config = dict(
    d_model=256,
    d_shared_expert=256,
    balance_loss=0.0105,
    balance_bias=False,
    n_groups=8,
    groups_per_token=2,
    lr=0.00668,
    beta1=0.95,
    grad_clip=1.0,
    steps=6690,
    dataset='wikipedia_en',
)
Below are experts of layer 3 (counted from 0) of a mixture-of-experts language model. Rows are named router (the router's row for the expert) and show model dimensions 0-255. Each number is 128 + 24 x the weight over its row's rms, rounded and kept within 0 to 255.
After each expert's rows: "comes after" lists some tokens at least twice as common just before its tokens as in all text. This comes from a sample of Wikipedia text that the model never trained on. Tokens count by the router's weight.

# expert 45
router [151 118 142  77 110 162 158 144 176 110 153 142 135 143  85 157 130 138  71 129 163 107 150 134 117 173 122 106 156 122 101 125 133  95 122 135 138 141 106 101 130 112 140 134 125 176 134 131 138 115 138 132 137 153  99 100 137 144 139 138 142 153 121  63 124 119 160 105 144 152 120 167 122 141 126 112 123 119 159 140 111 105 112 106 127 119 152 130  96 140 146 132 113 137 112 132  97 154 130 121 118  84  95 140 109 124 164 149 125 115 178 150 153 153 153 151 140 106 111 159 160 134 121 143 147 135 142 115 113 122 124 143 112 139 152 111  88 111 111 143 124 132 148  94 105 128 163 182 133 115  94  91 141 132  92 131 107  87 116 156 130  84 136 101  97 153 185 119 129  77 176 146 168 159 119  72 168 109 121 126 124 116 120 144  90 160 113  96 120 135 123 137  95 121 162 116 130 136 137 102 150 170 145 164  57 142 140 156 132 145  72 135  68 160 119 144 107 127 157 113 112 118 133 132 155 126 126 109  89 167 146 124 134 130 148 148 164  91 141 100 129 109 116 175  97 106 123 134 119 151  82 120 127 166 126  91]
comes after: " a", " with", " as", " $", " for", " is"

# expert 17
router [128 146 124 151 139 117 123  98 150 110  96 144 150 113 138  95 156 106 141 137 129 171  83 159  95 139 130 137 127 112  87 102 144  71 146 105 120 104 100 132 136  99 133 139 130 102 131 113 126 111 116 142 152 104  95 102 147 144 117 128 145 149 128 155 128 143 133 177 138 112 151  99 170 148 153 127 103 113 128 139 101  73 106 119  86 136 113 124 126 133 128 159 111 134 137  70 116 113 140 122 112 104 132 143 119 145 128 142 148 133 194 156  76 142 115 154 119 100 107 130 157 163 163 100 161 133 168 175 116 113 162  91 137 132 145 101 150 160 115 126 184 123 113 158 140 150 166 116 195 175 127 143  83 102 112 141 131 106 113 118 148 124 110  91  91 115 105 120 173 121 119 142 132 147 106 127 103 149 118  79 156  87 131 120 147 108 126 141 102 157 143 131 163 114 132 116 106 126  69 160 151 104  94 135 126 117 180 149 122 142 127 159 140 157 115 128 160 138 154 129 136 125 149  79  87 132 150 128 129 142 102 126 140 120 142 127 172 152 104  95 109 140 147 103  92 158 144 113 173 125 103  85  95 152 145 126]
comes after: ".", "===", "==", "-", ".\n\n", "|"

# expert 53
router [162 115 107 109 160 120 111 137 103 101 131 110 145  91 111 144 158  66 134 144 161 156 112 161 110 153 140 147  68 132 106 120 125 143 138 134 108  67 139 122 147 107 158 167 129 157  83 107  82 121 163 100 127 147 167  91 133 169 138 138  89 122 121  99 129 123 162 164 119 144 113 113 151 148 125 135 132  79 166 114  89 115 141 117 126 165 140 123 157 137 131 143 133 115 102  78 165 134 136 137 107 130 130 126 134 154 126 167 124 169 153 136 110  88 137 150 126 103 134 116 161 131 144 180 117 132 111 127 138 156  70 109 112  97 107 126 143  99 129 146 109  69 154 125 132 157 160 141 149 166 140 119 137 131  99 174 148 104  71 141 118 121 168 115 138 118 117 121 179 121 114 177 128 135 148 128 127  99 138 128 120 112 146 148 128  80 150 110 122 165 116 122 135 135 145  61  95 118  98 128 107 108 106 158 134 124  97 120 145  96  92 131 109 113 164  98 145 114  98 155 112 113 147 137 133 135 138 102 150 164 119 120 169 120 138 137 148 156 144  83 102 120 166 124 123 138 175 117 123 118 113  92 127 130 117 149]
comes after: " at", " the", " At", " to", "At", " attended"

# expert 57
router [126 150 166 120  97 159 148 137 108 149 126 141  98 124 144  99 121  90 122 127 111 111 160 117 160 170 150 116 127  90 146 167 139 128 125  91 121 139  80 111 127 149 149 118 118  83 126 113 144 122 108 114 117 138 122 193 164 130 142 108 103  85 111 172 163 111 128 122 120 120 119  91 148 125 164 153 154 154 139 115 124 148 107 128 124 144 181 129 167 128  80  89 117 101 124 102  92 162  95 125 104  98 104 140 111 137 162  95  72 160  87 145 145 147 121 129 126 146 125 113 119 102 142 110 103  86 121 144 114 136 133 138 114 141 153 133 134 104 181 155 131 145 117 155 118 163 120 139 126  81 143 167 117 109 124 144 141 141 118 148 126 157  90 172 125 121 110 116 151 147 133 115 152 118 143 149 152 148 138 116 113 157 148 104  84 177 126 117 126 138 127 163 118 121 139 120 177  90 130 130  75 137 188 150 175 155 131 133 124 100 148 139 156 112 100 106 133 123 168 160 137  74 116 130 102 132 160 145 143  69 109 120 141  78 170 137 114 150  78 124 156 144 152 113 152 134 131 119 128 106 107 100 104 109 131 140]
comes after: " |", ":", "-", "|", " by", " and"

# expert 6
router [129 136 141  95 129 135 138 149 151 135 131 119 139 118 111 113 138 158 114 103 168 143 143 126 123 101 156  73 141 123 111 152  96  77 131 177 117  90 110 142 115 136  66 118  83 165 110 157 123 118 163 131 132 107 135 108 103 115 171 115 111 109 135 107 101 111 125 128 144  91 157 149 121 134 185 118 118 134 133 110 110  93 115 143 160 114 114 138 133 109 136  94 117 125  86 173  97  77 173  81 144 120 154 141 105 119 124 146  84 119 120 137 135  99 108 112 148 121 126 147 127 131 165  97 136 120 140 106 152 147  98 150 106 144 194 184  87 103  97 150 129 156 150 157 144 110 167  82 104 133 146  87 133 124 124 112 124 113 155 122 154 114 127  80 107 155 101 139 125 105 139 160 169 115 152  96 138 123 151 132 160 140 131 110 148 146 121 130 155 128 173  90 149 132 145  96 129 128 126 140 139 133 152 127 110 144 106 152 122 140 114 134 128 112 139 104 171 147 182 136 148 115 149 148  95 180 116 124  74 159 152 104 120 126 184 128 100 115 111  89 134 125 104 139 110 127  93 118 102 122 109 127 157 176 116 160]
comes after: " of", " with", " for", " and", " one", " two"

# expert 23
router [117 147 160 137 114 108 134 110 137 180 122 160 123 143 124 106 148 121 157  80 136 127 113 103 119 173 120 159  94  81 124 165 121 113 103 131 156 147 145 147 131 142 111 129 124 121 127 113 153 117 126 153 142 140 114 126 145 149 106 108 117  93 102 132 104  98  92 155 134 100 144 118 120 106 132 154 125 176 117 150 167 126 104  96 112 113 130  99 107 124 130 152 132 101 115 117  94 153 128 109 138  89 122 151 136 107 129 136 142 125 176 152 117 103 156 149 122  93  73 108 152 132 152 108 141 101 158 107 134 149 164 115 141 175 176  96 128 133 132 138 113 153 120 123  80 130 141 154 180 126 157 138 115 170 161 152 115 123 124 147 102 135 113 112  87 120 105 120 167 135  97 138 125 128 104 159 184 179 144 101 115 113 160  88  98 143 126  79 113 151 129 113 128  97 133 154 181 111 164 143 168 152 119 124 138 119 154 137 108 131 168 128 144 139 115 122 137 128 132 140 149 139 128  88  91 127 158 136 104 108 180  74 118  87  71 113 132 117  46 126 159 114 130 107 134 123 167 114 154 104 122 120 108 165 146 156]
comes after: " \"", ":", "-", " The", " (", "|"

# expert 7
router [ 84 190 129 110 102 120 156 113 113  90 149 153  89 151 138 149 138 145  97 156 114  80 148 123 164 158 124 110 124 138 127  99 119 112 100 118 133 137 104 128 123  92 172 139 127 129 147  93 134  96 149 115 124 153  95 147 142 125 152 135 154  99 112 161 125 178 115 160 112 104 122  93 126 145 132 135 134  79 148 134 139 153 129 167 122  98 117 159  91 167  98 143 149 151 172 139 114 128  74 146 121 101 166 137  84 143 110 145 107 117 132 138 104 125 162 133 161 112  92  93 106 156 111 115 155 140 117 129 179  99  84 167 127 129 163 125 118 115 129 154 138 173 130 122 147 135 143 108 151 135 160 138 126 121 127 135 129 162 115 123 150  95  85 134 184 117 104 139 112 116 105 101 126 152 119 107 173 155 128 108 144 181 169 134 110 154 156 153 131 147 133 162 123 120 126 157 131 105 142 141 146  85 182  94 132 101 134 105 140  97 100 125 133 144  90 140 156 142 124 129 148 108 103 104 129  98 127 115 149 140 148 110 143 110  66 101 145 105 140 131 103 105 137 109 113 166  73 134 136  74 104 118 133  98 142 123]
comes after: ".", ",", ".\n\n", "==\n", "b", " G"

# expert 3
router [145 140 150 147  57 127 108 178 119 126 120  86 134 138 126 168 157 155 114 158 146 108 113 126 110 113 114 203  84 111 108 111 121 109 161 133 138 103 173 118 142 115 132 109 136 118 143 180 123  70 103  92  93 107  94  82 110 141 122 162  75 150 132 120 157 118 133 189  99 152 141 108 132 126 129 101 106 122 123 127  89 137 141  97  96 144 143 115 144 120 126 119 141 171 136 161 129  79 119 126 148 102  96  75 136 137 135 105 126 100 161 123  82 133 122 118 150 153 139 136 129 110 135 152 105 133 140 138 126 129 174 134 159  83  98 153 122 147 128 131 150 125  86 187 147 145 104 128  98 106 137 120 156 150 126 136  97  98  99 136 106 140 149 155 142 113 181 130 147 150 133 145 170 159 115 104 136 134 142 153 122 108 156 127 120 106 121 136 110 132 102 123 115 120 150  87 160 105 110 132 121 113  90 149 111  66 137 148 148 142 146 143 137  84 146 104 164 129 146 142 102 122 122 132 145 147 102 169 128 162 104  98 140 129 122 114 123  96 142 111  80 145 162 106 170 120 130 132 151 128 153 122 139 108 102 124]
comes after: " =\n\n", "\n\n", " is", "=", " a", ")"